python train.py --router_z_loss=0.0001 --norm="rmsnorm" --dataset="wikipedia_en"
Below are experts of layer 3 (counted from 0) of a mixture-of-experts language model. Rows are named router (the router's row for the expert), up (a neuron's input weights, with its number) and show model dimensions 0-127. Each number is 128 + 24 x the weight over its row's rms, rounded and kept within 0 to 255. Numbers have three digits each.
After each expert's rows: a language model's description of what the expert responds to. This comes from a sample of Wikipedia text that the model never trained on.

# expert 11
router:144079134101143104101134123126182151109119162109136086125133111079123146109140070164128074081145098107118109097152144147118120120154110127115105112136134119097126091085126129131160137172105160170111134164134137161106148105125134177115118174096123113115083121143102111100143137105101121133136120132127083166125085133112116117137136136135140124124093080105148099142130114136092137132093
up0:194129096109158130124122109105130079119073131080142125097144111102139132120139119125153097124139098108169133153096139108131137137139127113096154130112128147147122087168080131149102144171145163141134168153117141141137132172139135090115145131131106124114131137142123114124119084173133173101094133162108090107093100136111112136147107121140199112145117129125080129105123143114167142117096
up1:132129104135129141143118107144130175095150148120113104108148124115168140104140124162125106120164083108093127159106098132123124091131110119155149112133111129064109143148154091109127115103102130144131150077104128165087088122111114104134137191121130115111128101129118125141167109083130174097111131138173145167118167143147194155101115182109120125116125151159134114114151099129116138132123
It responds to: Word-internal pieces like en, u, ul after P, J or man, as in Peninsula, entrepreneur, manufacturers, Benedetto, Jan.

# expert 23
router:096120127097161145100126144112174138091091165125122091131133129102089147106161091142144109105128098139126147095168109119128123128134127147129111122123107136129159107157119159157091102151111141190132150115092124142087127113123150143159166149086117111109105140135118150121121161066087113151143121140090124122144100117121138147163125114122117061113136089148129158134137155155084108102089
up5:076128128113144106140102142159147139130136149140124125046150168159139113123128106132120115129129154080165107137156109138130065114148142169116114134153114092127110111085152160119106137148168126117155125156119153178134129104118156096128116150112092122072129095112106124143114126150094117114131103121095122170097135120097083164152155126167123114118131115148145099151138125126163163143115
up6:131093136160087109125119108128154088113165121087149128134152159151123136147165142161079105184133156152086126158127120145136117106142162103107136140121133119112126144150156110146127056123096120151151145175128095107155146143125148133164147141061108109105099166074093171096119156132109131146127107131124135122138114110133127103132128139141150150103146144094112112177110108123136121113108
It responds to: Word pieces after m or M, especially t, et, ad, ov, as in malt, Malta, moved, museum, Mackenna, dismantled.

# expert 17
router:131117146125172133109116161134184191091118174096136124138102141095124158132172086151106105109127082140124124106166125094114151116148142157129111130149129126145129123122153130111104131132114136161108130124135119156112115121072104139144179153084116137088110099155130134104123170118074100126132153170120116138129085098154139145140134125147129101068122099122145133140160119135101107136091
up0:132110133092119133108120140158154149124133129118129124109121126131097163054114112128148140159104081138124094161131103170150153117114142140092154130139146101102130070128106159173118158138106101111146142101127117121141102104146187157120090140097132140154130149097119159173074120115111135169097148126094161149130168145128162125153113133095105120118119113111148128098151180138141102140126
up1:119180108102101123153094133118139171102114131140139109128128153135154121140155136197091098121094135122102163107173129116162108158153145100137140147092137145088116165125101128151126121139094099143124121157096135097150104159114117122132132154131138130116155117154075098103167090061082146110137117138137149097127151116165114163132102124109155132072105121118121107142119132117109139156123
It responds to: Word-internal g, ab, eg, ug pieces following de, est or v, as in degree, established, regulated, and short starts like g, all.

# expert 51
router:118100108092168171111151144100156152092108153115137113149102116100100158107144101162120102102166103120154155094149158087096124120158101123166103097143117151162144119133138149136112130166106156156115118150114118151092144101114143155137165154104096103117095109140141131112157158105104104153142124156123092160136100098108117140156103102149108093094112111146113127140160153168099116107092
up5:131120135119138158111105129132140117121110114099147105161081155142117128142115140119144153104174128100133095133162155113142116169109180182160091139146109163106101098158102130106111127115090178117128157135076171117136171139136155132143064120133160131095126153112123119177105138107145108136135178119119140155136115142166122126133134137105104135113152141084122161148140141138149131135074
up6:102111142094131106142177140102137189107120168132101131116145144087139139127159125128136128116126096117133132094132145143103120168129097099141133145103139110136130137124119109089132081117169130105124130130081106098122108108084136118147146132133105118159155126165132090180124192124117116101083099150115123098133100123088127120188087136115087148126107130138129154127170163109121114089097
It responds to: Initial letters of names like S in Salman, Sarfaraz, month names like March, November, and bytes in Thai or Devanagari script.

# expert 37
router:124086091096171172106150141110156153093090156121132098152112128093099150094140096157110099111160105123148150094155160095095132121167111120155108107144120156153148111132139148143107140162100161166113115151114116153092150107109135153139154158112099102120099111150149128103156157100107111154151120153123098155135106109112117146159107093140110098088111102143127133133154155163109111109098
up5:141133168151166066135119119147087101103121138120129121172145115108119127134135119128111058067175170125103084136115156155130127157156099151106094163131132156138112110127161133116095107138085078142128130111132094111126104160165148130121142150130140078165121142110111139120126124128117100151117101113160154114159121118126092134104144140120122095127135136127096131104176174126115111137102
up6:117104140109100142131144090121152156175130142142150156182114136158098165154150111148123103078152122124162127081158144155098116129140165147131125113103123163090150150079134095099112100119114095102101123175108126073076128123125135116139130115119128096108120146139158127106125145114107120138132131151170111092106107140133100137135109100106111113183124139120143090086122139152106091114097
It responds to: Capital letters or consonant clusters starting a new word, often names, e.g. the T of Toronto, the R of Rockies, Ch, Le, Gr.

# expert 14
router:129103106103147117136136111102168129100083154133125127147137146103094159101168117127117066103173118132139124077185117118103126106168116138133096114127146144118159082162103116136147141175111143134122123125098124173127130110116114131124133147088144090106131143098157107101118147081106128132109075090111085145131081125130131120113135104139093081116112112170115115096141145153140120137129
up0:130132113111127146155149087127105192128138133151174175159143132127116117138169094111169122145179122158158100125168107074136162153110133129112152104133122107102128108151135129148104143179111135134113140131119153161139143124128072142134128152098140151101138115153151116137116143135105120096128090107181115105148107139135123141171197107147110099131097172132117133093134140130139095117137
up1:090127089150127118131118141097124122137108123090153113120121131150117165134167117142129136116155158088136086122125048118112126150155095128133104108139157141120139123192115116149161071110100164103127130108155109099138094134139082157068124118110140118111143172147135089100076105111107103125120115139139092132114110162105140115119127129109146137117129139112133122178120107093116171139148
It responds to: Word-internal pieces like w, os, us, ew, ough, often right after th or h, such as forth-w-ith, th-us, Opp-os-ition, o-wn.

# expert 15
router:115119106104148144121120150127190136113105169143155136157103137143135160114120117129104135112134081107151154111153146119124121111171123131165105136144088163176163118155145141137132126164097160146099111128107117167131138097113124160136120160110121088092096102148111167085130119081081120140158127119104113144122081118123146171160122142129103092078096106159120125113170114162125138122122
up7:112121204079125127088130171145130102111063135094112143098127110101159122140143159124137140126118117161139129116106113115171154150125135122085111137151094118115134148131162106163138122143149111107064113129141067117116127123111125114134164135099116113095112131116104121135125132153131108100163121158108163122111151080130164133125153127117134155081076103095110118145114151138129170130114
up8:119115063120140126108120102111125103148185106166117112109121132126093136112119132126107136132129130111116127117179135147154111127156096074130107100172136100115162097107118104155089158090152152117147168117108152143176106148135180186136099122111086109117108120086112119105149136077115145131128130123109175133160127133156107141134097125148125113122102144119149132101135165144142131171107
It responds to: Word pieces right after an initial N, n or R, especially om in Nominated, Roman, plus p in Shakespeare and Thai text bytes.

# expert 16
router:128093095111160175103151143100156151107106162115138098156114133094099161097150094155118101102163110126141160099151156102089134129163109126151101103150121155162155106130144153128110143160113149155109101149110109151102149101103125153138156152108105093124099119135139116105146166098095118162148124158111090146139095100113122134149114089147116101101106095139132127129158163169103115106094
up1:144129112111152131085150056088137172117115137110115146111056121181132155137161098181131143083126102123157110103082117103110135126133135117118108102124124148139080175133127154124128100122123116159128155159148169130105132132142113129119140148147118108127124104128112124100117110088110150094137135162142125174095117117143137148181131153114097111110104118074108124117143147150100141120123
up2:093148129140126145101121117124161103151099136083111124119185170131123173165138075118117145098125117123142116112135119148122150109124117149128128073146126125125151157191128141127106151157141117151169113129106156150129094081128154151151156159102149182159111129076147117090114157146137121127120123148124094135156094099120106139154088147175114126167132125122155145100114143093142099131130
It responds to: Word-initial pieces like pro, re, un, bec, co, plus odd symbols, digits and pipes inside wiki tables and foreign scripts.

# expert 58
router:143139139100162146090140098106157135103103174138121109155086133128104138103108119172121127114141124131088116088141143091089154105194120120164104102157138167105140128141159157143142130171106130143117117132147110157103129117116129134108150171109130144121120127158096107126141121105094150151125096148137095179121098115116144142154102137148086096101083097133145124108176150167108093145129
up7:143133115116184155088127078177152090144127121157119138100161127146151126133112126142087137129100151126155121172164145096153187104165168109147127108154154112146149120151159142144104149138114103130175087108162115125141114139136108154103123081130142143172122110123147109128108137122078168122113145101141117107096125121120113097151114103123124123151063108123087140146144109134115150112129
up8:111082154117143101112109092140167118162166127163120122119140109137133160117120156121088079139143158116118132135133154092141109143135138131106144150176110144122178160143079132129150129114138149111099144110131144143163126139133178166107186124139092135087174101088122100116109139134097118183128088099168088112118118098124161154147169122132109132141128115131124113139111159116107113151151
It responds to: Word pieces right after a starting c or C, such as re in created, cream, al in California, rit in critical.

# expert 21
router:129098106088169158106158145102148152088109155119127107146112127100098164100154095158112095092164101124149157097154152105091128120163110121153095107149123154150149113134134141141104138166102148150109110150121113149095145100115118152135159154098109096116099116148145125094154164096099112157146127153135096164143100100117119141146112093154107099089104105136129137133159153158100109118088
up1:084122142137153116130131121131142167118044175155120080168119162123137164110146111121134088080145101098139129132144138112118147107113161147124116110143132110150131145166123099148094130149138123109127159137092130164147177105083112103148102123106124128118171103123140134107090089109107137149182109120144157080115109149154128140149128133172119118116095122116112129157102112158122100112128
up2:155076177122138117144135143130121151152128128134084134130140127146073135129141130120105133092149087086150174116120135109116129112163099135096130161156138129140134150126077146144128148125140114132157115098115134108152148088128093117163119149128132093121178089113131098085097156136155135138180104118149086117155150097119116081088140081082110157126140139128117095122149084136131126106119
It responds to: Pipes, spaces, semicolons and commas separating cells or dates in tables, plus a standalone s piece, under, off, and ampions.

# expert 38
router:117111102094122137083148142063138128087072144119110109124135101109096167062126085121106103100174122167125141091155120112083136129142152112152100100112114146134124161131103150149101150167089134140146106126121103123136138129099111134141101191103128110137093122119147126117103133101113148164141091136111094153144102079148135125146127101134144105123132098115137134142139141152106104150115
up12:130093125118085163073123143110110088109128110147156112142137143117112111130141126111141094085137139095113094060105126147110114123127108113114114113148120163120150118116125134155160145105147093125105101143100123158154124142096113121122132161078091148106126141097108145111172136099162120141124105087111118138153122160158129123119115098185186129113113135068143081154155098127132150139137
up13:161115159130117097116142172101158131096137170136118107153136138121082051153133110129115180113149117156158100141124132150116136126112118124138150170155136138129130138140101092096116102126142092119156141110156098133112121148116090144114121145169163100104079129130162151112131121155096142085131144158118155120103139114131108120146198093110111127158122149164140157168104119146156110126105
It responds to: Final pieces of words and place or personal names before punctuation, such as Stre-et, mark-et, Gujar-at, Vermon-t, entreprene-ur.

# expert 6
router:089115138122128116114117150092133147110106157128109090184112129108100151094123102124085096103138126114128134096189147098079120112198127118139101125098104163176146103175122104103127131147108154117090165139133139158121120132122101152136145143111126126134129110142113157077134149120102116134170097144104120138098100098123111146133105107107079108106117092129130140106172139130124102145099
up0:114126126125087127151104114087113188119127120101155117163137116157122130124138107113083151120115113098115117098144109161121101158127126114151120154092124138123136165112147158151077118104148133117106125123151087119158110169137104122165127124091097075139179107132104157154169082157116147148115125135107078117114134103112087115116167142113168103170139141155097113119148145155133129142088
up1:103161118138153132130108146126107151118104139086091099173114130121079119100130111142114132139162155129114129088155145147120103086142134118124130141111111127133152084127163135151080122102129166107120127131137159143144098144180086119151120084125148146144125126130146167133124182143119118139112120115134119127143133059147103084122120158110115173144132058113105132134160142161173103166132
It responds to: Word-final or mid-word pieces ending in k, ng or nd inside names and words, such as Natick, nickname, Land Rover, Frank.

# expert 61
router:121093091095162173100150139105141156103098159121136111152104124098095156099145105159109103100165107122141147092161154105104137121148120109167090104139120158152154124129132144129114143164102155167117110149115121161099152104112140151133158151094104097127100106144148131102160165098096107150155120148114098160137095093113121137154116097153110093095106101147136133136152150160105106113093
up1:159129103139138127132138145129100137108141204118192146115116141129083167173110127133148151132145122133076167110105151126129118124087115109159168125118091125151118121161136112093122093124158093144158135124122132160141095139119115156111166176120115110138106122084146108131133121126090098092105134133155138151157123125107136118118109100115119123128162111105105170118137085103159070110149
up2:129119113108135117128135105100100123118118127188152127120147139145075123161096114100132087155111103158123143116133106115113159110161116067153131129121168092154091116130114067130165128182135145119078134161120142167129127155121125142131126155083087110123114110108118128127088140120118150145085104094140109109121128094116143105119099124119122137120102143129088074120143132135102069145149
It responds to: Opening letters or clusters of a word after a space, such as cl in closely, gr, Pr, Bl, F in acronyms, plus in and the.

# expert 63
router:129090089083174110122133110127186154106129182144114116158132126144102158117105098151143096096149102143121139081138149093110133093150130148116104128132129165148123164141152146120118127191093142167144137142149128167108109123102094175135166134110132121087117132146152126099130155120117161112133134147141098155143095110101146112167128111136097101119100092132126137154139155160105141102105
up8:101134092127159108140131141153124153138098118175106148138106093157099131145136131146128114078152126180120126143114128179140158076142151105087096146163136092143135131128151111160096121115132138127115128104158132125112086122167137119137067089135087164115139147125101144090151130157107139077111118129112101108125127080151134147132110110099100098108084142123133132128165161148140089134114
up9:120093076133126108127125135092136151150117137115129105119138149130155148133111125131134157144144121110130162133117164091114112060115109119098141150174090152140103176166128158108102073128137151092174145157146144111134072148129091144133139166132120180126155145156162136119117167131134109176129136155114115147160119113147136124129088154113160109158130096111124141154132084093141149135126
It responds to: Short mid-word pieces following t, T or hyphen, like at, ec, our, rans, as in atrocities, technical, tours, Turkey.

# expert 44
router:119089105087165161106149139088140158086090160124141107158112129095099156107147097155111097109164110128147156097159161099091134107157113119151114109146120157150148118123131143140114152153098160161107116147130130166097146100113135147144156157095100091119104111152145118101158159103098113147146120152119098162130086100126120138150119096141116092099118113155141123131139155164103107118083
up0:129121135096142114115138156083125168117074136116111087104148156137115178108102140127125135068142113147159108052101163117126136100115141145164094140154126128126133145151130108136140171146109139149135090166147129112114108113112127107120137134098115144081115157120146119159077165147134129126098153174107116134104126084154153080105167124128131127147091104131085134132124107135137111135113
up1:158100132103174130100110117151143110091129120150096112173096121165153121121132133128124110139136105102168096121122145097142180120131107135096137076156136116128155144126114118137128089140127108110100126072113098143126165124088077126058113108155182109117160115128153107110112156119123111170119120137111102164118137166129148125116147149140149088124108127163118131120078129149124095105110
It responds to: Capitals, digits and the after a space or period, often in tables or acronyms: METE-OR, SMIL-E-S, Chic-ag-o, the.

# expert 40
router:110137134114144104121151118104161162098127161144115126158128133117116151077117070130076105100158106148111135098134152103075127138157123154134134092136133180125150139146129152144141126139085130177100120126160135149091166117113124148144127164119130110098130117118115146130129130103104118149170131129137104157116053068100116116137136093133135067115139076138147126108136133149127137133098
up1:111114144102137137117121087122157111133145152173135115128135103161125124142083098128103132132167159129161081099129130149137077120106142129090189157142100130126111160122161130152124118091151147163084089183064116158143152109123132138119146122124108122108155088110149153152123129117116174156141127122147127117180140178115148108138107128114124132140090147164134141139120174138145149115125
up2:112144132105113147129150187105122142123113134114145162122099125075137126144099118074095126132154126088100173101125102125094128123136185090115143147108097136120149112152145090142124128142124120141126188057098092121113148143137091079122171158128148138131171140143120167151097120101129118137113135130138136103148133162096147136143157126096129139179126109107125130147105152100120126105145
It responds to: Sentence-final periods, paragraph breaks and wiki heading markers like == and ===, especially before or after section titles.

# expert 10
router:144139133098119138103115141101177123094092157116136110184126159116153141070110079159101078077154139147124139095148133128099140133171151135147092098126139127158135123147116130086142121178101134132125115137143119148152158092149101129152129156110095133114109110126148143099149147128118142149144154138121090159110101098104120125134093156120111064124077106127103120117169137149118117143123
up7:114138127112127109116128168116071113139117123121150120147119169131097099117159105126137159088158088098134109147123143122149129095092127101136129134201114159093089154123128128116116090140089102129101131131126121114138129088104136159118109116135101087113146161145222162156119134139130146156131121133181115141119116151171115102098122140146126111121125114158108169154143151133160138133152
up8:126147157136095136104092103112150146142092143109118113138146115112086127145082166145131097079144144127134131163112173083114137091163111134144096107109148085128131108134129121097129132142119140159159138105099117158161103164122145106136138111120142093162181150096111117119132099138100121142133136111160133150141146162107135165106151164147117137088084127121181120131190117136130152080139
It responds to: Inner word pieces built on a vowel, often before an ending, such as an in hurricane, id in Android, y in Ivy.

# expert 54
router:130100098103171178108150145101160148094097167115132092159113120103097171102150099156110101098167106130144155096151152096096126121151109122157098109148129157153154112132143148138105140164102155154102114147107112159093145102109131146136154157096104100112094105146151131105158169103100111160144127157126106150126113097116107140149109097140111114103108103149125131140153151163104118113094
up11:139163152133099146132132130108134166112116151121133133158188147077120088095099137083155099115128110128145175130152123132125138088148125151077097120079125107139141115129150116116111129101111136061097146133138117104152135129164121149135077140095146140147153144064113112123115118100152130081116152107121101125127119107108146171131142141120101124113095111148111140101171134185124128123119
up12:109102138133146095104114105115119110086121157129135140140120154100104109139115120183117103192108094095089133141158111114135106132127122130123082133128157172154154121113162116113139130138112138151156153126105123116167166121110112154098169152117120095138106138118153152146136102131087121162101138124100143126102158092152090090100141145169154165119111126108102122146117162113173175079122
It responds to: Zeros and other digits in sports and statistics table cells, percent signs, and the article the, its, their in running prose.

# expert 57
router:137130115102125129117123134080156179087127158149145105140119126079090186109120074137112120115158093137135146108134132093083115133176124152148118110136112162158151140128116165153124119134113147192094124153114153133078153097102142158118128140108121063138118124161144154141141137100078132119146122136142080157096097114105093117145119105135137090113125106106123132143134132140127117139119
up0:123146099157159126134119170075152135123112119132111109076116105142138093106106132063113093151130118174147109119159113147140147148091090156161121100080136122139148118166168147138174146124116126094085127174141152099105152123140132112124123116101159127133141121161138123132098123081109156099124129116084159128122146108164128122107133138088144147103123119057148147137125126098124119132142
up1:154132142145147149174089165125097088106118137141111125120162123101117126129101128150173127116103107094167115161117146111092078112175130155091142113112178147115099088154159148137131149150086116083137166071135138120148103149109116129128136128126129166130168123119085134131130146137134147127177112129137137157103150180147091132115118108138096129113140130109088119142116104173119155132143
It responds to: Line-break tokens ending list items, table rows, headings and paragraphs, often fused with a closing pipe, parenthesis or equals signs.

# expert 12
router:107101102089169156108156142097138146095104155117143097158103123098107163109150099159107104108162109138139147096169155097100122124160115119155104109157127155151157124120139141144108146168098154158111098149121119165089153094109142154150161145096114097125103110149144127104154165100094105157151125154133096161135114100107118145156111101145112092097105104144128134141147149160100108121099
up5:116128128153140136152119106143146152100139103063145123110143128090105129099138142110139106125101091163194094131132102123102125111167146108166130155128095122143164117129124149125145145123086175116138149133127130112166122149141097120059170122153130114142111137145147181131104121155084119120119115114166095141141134103115122146152129108110125099213108127131121115100158118129097117123150
up6:066095139115098128135108111121090178130102098088131108136083151120102146127111140129111089142131117120066097110149134125153121100140151079146113126128145122126113115077116166126091120173112143165147116117133085178118137115117114140144145119128147101126126123117124090119115140143146128127160141113157088097106107118123078096112145121106172127111052125147108108121120127164120150110133
It responds to: Short pieces after spaces, digits or dashes, such as lone letters (f, t, m), digits in model numbers and years, month names, and percent signs.

# expert 42
router:112103143114140125076114154109150135091089138118143125147093150092127151079144088144118063106115094120142093111181146081077137123164143136134112112152134135127153114128128119128106154131104132135086103116150101129149157094131159142170130168082080129114106107129116161087103175093107112120164116140116108169123103120116115133136130130157109096098133103108136131124122121136128118099121
up0:115109155121160090112119134120088114161127137159108162113127097138118136096083108167156096102106120096155140160172152105067148193128114123155098134139134156167133124142139101113124120120107140136129115085113101124123117085116130135131110164123086111097090098112076156117108144094131130121170133129134153162113104124082148100131148117142151154106111129107123162092109148129131104160133
up1:137153148103155130140114102122128099135179151160170108092138122139174117089154138121148125119113159118119128140116144129133104149165122104175105137114084119141131105096116112101142126092149126132074145138115134075100105160101131105088120092116123157149163102110110110114146089134125135114095162106127121168143099101099160153121098126138149123157122116149098111170118140104087150126063
It responds to: Single letters like g, f, i, n inside European and foreign names, plus UTF-8 lead bytes for accented letters, such as Wolfgang, Adolf, Los Angeles.

# expert 18
router:134090109098161160103157147102147161091102169125138093164106126103107154101142091161112118106160106128144153108161155094095134128154120118153104101144118154152154106133136154126109134156097152152112113147112113156104152102114136140143163158088101086121100118148147128096145159103098118153150123162115100159130104102110132146157103100144113086100102088143135135134156157169105109109102
up0:152133090138089156137107134109116154112131133118173120146131164155144148111140065159099136105145137111132156119181076198121183121114109121167091119094130163126156102127141136125101122155126102154123115066101148146099099107132143109139161153149129114135111141139138154184129138158167144122105149121099161152097132122152150120126132119144143138131154118114140130106127128138103087121093
up1:127123165102164087136119107113151110121067130153124151159084121115110120125159151085144132154114172170138135148121118116167106099127113134148046125176127131132143095148139131111139119115096122107078123122149154146164131122135080115144168116118133102131119105135121143126147145121099128113139116097124157109078156103122129159145142104091092109084103127116150141165147125092153120139094
It responds to: Word-initial pieces and short function words in prose (to, he, she, ret, comp, un), plus letter codes in aircraft registrations like LN-KKZ.

# expert 8
router:125109105123150147101105130099160172086066146140167123156102122107117147095107102162065080106122135138121137103195108107128142146162114119117107124147154130105149140125085160161110132138098134170109114115113135120131146143113139141102135182113117102086114104129150140127129172097099113121131119130113093177146107135100112102127119107132127090112126106144121122149155152158102142113091
up5:090114154163178121079149115151115103120135146118121129099133143104089114175149142101123120109143129151124136109129106113152089109142128083076135112090087117136143140121135136108108123131159201138129121142080158111190125101114107101155095109148154112118096121131146151097141153160117107115105163102140072150127130137092117112149120120096115115148146106130130102153133133137150080132157
up6:128122128126131097169142131111128145181101133132144132118139094151115097155118130168124092050150131153138111109132141120104129093116104119127116134102123083124164149090126139116108192128117119094109114131126088145160119121129096140140163144084121147141145137143134125092157152150061137125096154150154101149111146159141111128079139077163134134146172129131109149139148095113132167111138
It responds to: Consonant-cluster pieces, mostly st and St, inside or starting words, such as sy-st-em, again-st, St-reptopelia; also H, D, nd.

# expert 25
router:121095098088150169105153145103165154092099153131136100157100133102100165098149111155108108093153103125147154092147163104094134127143106122162114099144118165163137107130139138134111126158105155152114111148113133144088151101110140146141161163116098099119106121145148123105155164098104098152148122147123104168151101112107121143162110096155106089095114099137126125145150156173111103109099
up0:121119136113116093144137145150130148127114118177108139117133090129152145145125133144165124112135117142132144116109098136123122113124136106162121140084101137121152091139141124108076136117158124134120133115103135127138174099139118154164092138087111159172125112108126067058108149153120082149128173109105136125134086107112098143109134127127146064089112159124114156096104091141087125083162
up1:142093101059115120116067143120113198114125102133097106115133080095113177085160118134123108108186158099117116133104153155147130137155146106121133155121127133117138087129147114133151133143113110134110124133115107070123134117180159122123133133110167155141109104144109130125144146126140086082139116133114123134165114114131110085114135143106162162143158158102120130144104109147160150125124
It responds to: Table cell pipes and digits in numeric tables, common words like a, are, his, not, and endings like ers in numbers.

# expert 62
router:142070120099152125122145166105154148109114164137152091158126120125120146118154099153125115098161106095107092092141157096132124123193098151144105122116124156150125125160132114161093105139097138161141115142134122152107132100127147117119134162110118065124083113134128131106151127086104108149137114181144144140139071109110093149121154094151135105120135085108153144132173131151117104134098
up0:184106110126178086129118119136122126087112136134139146128110149125134081123143120116110108101125091142146123102087113075160140143115155128134110126114144121141126113120110118097140144092119115096120174101134111113089075116196133073130122130139086104128165130127126171138128137072150126116174107111142134128163147128118104115134118114147111082114138133091120092131106173131157107141088
up1:147160115136117121125141112124143088112109107101144141112153103106136133102094132174133163117075181169146096117116179119140189132157119174128129102124180102150108140132117121138109120128100108084134150130117122120090142121080175077134156154110118103115136141122115138145110131130113119146126138181118155146146132165110147136145119097130150114165147094123142089090124126171120170133147
It responds to: Vowel pieces like le, a, ie, u right after an initial b or B, such as b-le-eding, wobb-le, B-u-fonidae, B-ir-gitta.

# expert 50
router:131092103092167165104156143097161155105096174115131102156099127103095165102143102157114104103160115122154147103158155091116125127159111130153100111151130153158158119125129148132112143165090151151110106145121121160088154103116131150138161162088109101127099112154152138104153168100098116150145119156121098162133114101098123145153113107132116095098109096150126135142145156160104103118102
up5:135095123087147137118115118116078142079137133109109131135084064127118105168132138128152142134146113162151121127121150157134134124131107130129189108115163140108143090122170155148075148134142159138148136144117096113172141143085128133154139178158115151130122109120094153095112160199127138091178144113114137156108141124108128137119116164114113112124126121154087114121148091156117116147117
up6:113135133135123142157116148124110117167104140099090135113141128133111122134154122168093159090146126152156139112178115133110157122097124105197134129133095112153160142120137162113121159080151142095097135165095120149105164092082129109133082160164130132153152092102101157107175138131132157120128167136120124134120147154125137135109115093111161135170146127148133119153152162151154103082147
It responds to: First letters or words of entries in table cells and lists, such as T-KO, F-rench, S, and; also Cyrillic name letters.

# expert 31
router:169092129113131126104143113110153112111094162148099106153154153133121146125175102143100069094144106126162147104159162107099130134160140109130110119118136173125133151125127123162129103178102183154152106123152128137101129144080125133107099135101119057125104137131108105082130150132093125109133143121146106157113099120134111122128132108134123115120088100095117122128137124210113113112108
up0:173115109144143087167095158108096130107099145109103152108125099123114092131118107111133113100104115150186179111166128092083144124143125166104161150107106114127137136137104085109141183106101121133111155099113093164109130142157135164123103162143109119123100146110153112103137154149122119121135112107169130115154154130111148070108143107108140120176135133166097120107144136139164131152136
up1:127123105101112145149144124115181133131139114113093146159144142137141121066117149147168142146149120100117102133087083124118129150162141108088151128174157112150125113144144103143091113154150149118130097114160147130126071120089149148142194093093129103132104129123131082103110132141094100085146130113113093090120148139143131162099157102134121113130151143136130166135130101116121132069110
It responds to: Word-ending vowel pieces o, or, a, ive, ative, as in San Francisco, Major, Motor, senior, Adelaide.

# expert 52
router:113125105121145107107165153121171179117115161126134128154106130096079199107125101150107109097148140106135126095146119131126137132157126133142114123111113152151131133126110143137125150139103159173090111130148104128077124103110134144140155137112119063104127102121124134113121154127100130164136142157139114149142075119096137160132100123152104099107090080145140128110124119208114128112085
up5:125130111099121143125118161112125143144149104172083132148110142126090086119133110119113165120158112159103111100108141151126136119104110096145170116095176134135082126110141119166143137128131108133120085145164127128128097129133112186120145146108138192106066130114131128124114106147111127127173157090105140130109107065115118172098142103115155154136090135113128112090084099147135110135125
up6:091127141162138157097171141145181170118129146102122133101116130177136072140114146123136168113087092116069120142099139147131124087115126133124133100121092115165105123110081147117129111160089092146103105127093080113162146154127114141136145125124150167111110141153139101164166107125106080112109104177095108136116147144139121129163121109136141111150119125115082113129121114146133126113132
It responds to: Single capital letters opening names, titles or headings, as in Masters, Geography, Western, or initials like M. V.

# expert 55
router:131109115109114141122164129122161146112108146146128107132127178141103138129116064159091118102141111112130125110168105102090144138143119120136097126152115157136130117145159139154099150184097124152117087102118121137129130128128135114144168175072123123090093123150124135097113155098083160117119160124150100165145088133151125158113144125129127078113128085109092112126134122172133119161070
up0:093136092121131148142094127084129137115124079148137138169077122094109159129084084148126157099157095149101111139092117137143123131112151118099155104091084117128153083169100138090119106118125141112104161128085074158136129111105087141158171115118160126100109115136117132139134145079121134132109092093144115112140135131128153108158136135122151135105102151134130112130151124125180107154107
up1:144131165117183120160143103123118144118113125132078146093133116151156141114121134112148117166122189117153136104079130139111094120144153111096119110102152155170103128104128119118095098127159122164121131142097149112138141147135126124115125123142139117117136131137079140161088131123079099103138125093112169150151138098097102136182139200125118124157156108161118098131109161148136118091091
It responds to: Mid-word h and it pieces, as in leasehold, Buddhism, architect, Ritter, plus the article a and an in prose.

# expert 33
router:126114130116140123096149115080169155122109166122107092152094119119119170109186111153079105110130099133128117093144169128095108108161142136133109114142120135149167127137147143172134151161111163154141132143152126125085124134114139141133175149124129096130100133120146137078166161091100105137159169128145107171138102080110112125130121124142136083089098091136111120144123143163114112109098
up0:148136114137172145122145101113143120087143141175052108153114154101120133146146141129126106128095118127121108162150136160118135170117133116133138073147129130087127115125159148104128137124144107144088100173164146150119119104160137100105103127132122155149131158073114134123130127135139102146158141116116098116118111128089175083093098162087101102100108151153128120101124160153121108119072
up1:136103089122084143103122129113145165146110122083113104100077123118110113164156124092132140123167151136102169112123162168106135131154130133166149102132142094119115122126150138164124128128117106123116091154117137106119137173127165145091152123154124154087104112125108145100150150116141131111171147088134126117155075116123132140125119146158070118124094151118126166100109071103133080136096
It responds to: Single digits in numbers and dates, plus mid-word pieces like per, tern, resent, ident, as in Angiosperms, Nominee.

# expert 28
router:120070104094143135103178151092138139092101165122161147137115132115104163102148105168118106098144142107149130097159129095102102123155144139107120085109154159128126111157134147153122104150110117151115114138149159163121153087117105110136129137109107093142095075157159142109126142116128135160130146146133093156113090084111113129120080108117102087131143097108157130089164150142112136155112
up0:148111119129148124107140108128160129118084104110128148084144133117113158112134131157069128120117138124119170109125159108120103146167112098118117076142118123132130117107115148116116108151129141170108145120110128163137180135181129129151139091157111109153084115124108114132122060139167150169159123158165131129092085123172129123145141140157153107129126122081161105125104160108076132156144
up1:119092141129164131133130167120069133118118105159110155163118120092125104102135123150081131180115105073151156109145139159113134130107099126122113125145135149148113146123123121048151188118128090128129135121104130174130137128099131112163127146094146143143117157126171136131164145122100125126159112164128111141157138128133139111137093153147120115160088127160116112098074173104137143131103
It responds to: Final pieces of foreign names and places, mostly a, ia, ina, é, as in Achaia, China, Poonacha, Isidro.

# expert 26
router:113093109088161168097155149091152153101098157115131103155099130099104151101150102153105102100169107119144156099166150094104124128162108116156097098143105157150149119131137145138110143159101152165110107147121118154091144098106128146141156154094101102117098114139147129102149164102094102152150126155123089146141099106103115142155109099143116111097114109165127125135150159155103111114093
up5:120092114147125094095105123106139154139163145132172094113122157079165129122120094165170094109131109119130122108114100114119144158140084159136101091156158156179138118149126086070139131089113121121116126122156140118132121135127149150122117168133109160104115123121120116105100096114135097158119116158147152150139141147146142130137148125150173112095129143137086081178137152120113148086081
up6:129144165116120122125102101121104095124105138136139142098164159089131160125136151137074125087127132145142110137144073132135100098149093142111114103159129166100114100131128174141137129157105137186108077153144139139133136127119118118126153146132141127146135142128138144141124129107130152119118103126120155149093130097065101104154099119112069099083177075129133086118105105169100130115145
It responds to: Single capital letters opening names after a pipe, comma, hyphen or space, such as R-adom, H-uxley, W-olff; also Cyrillic letters.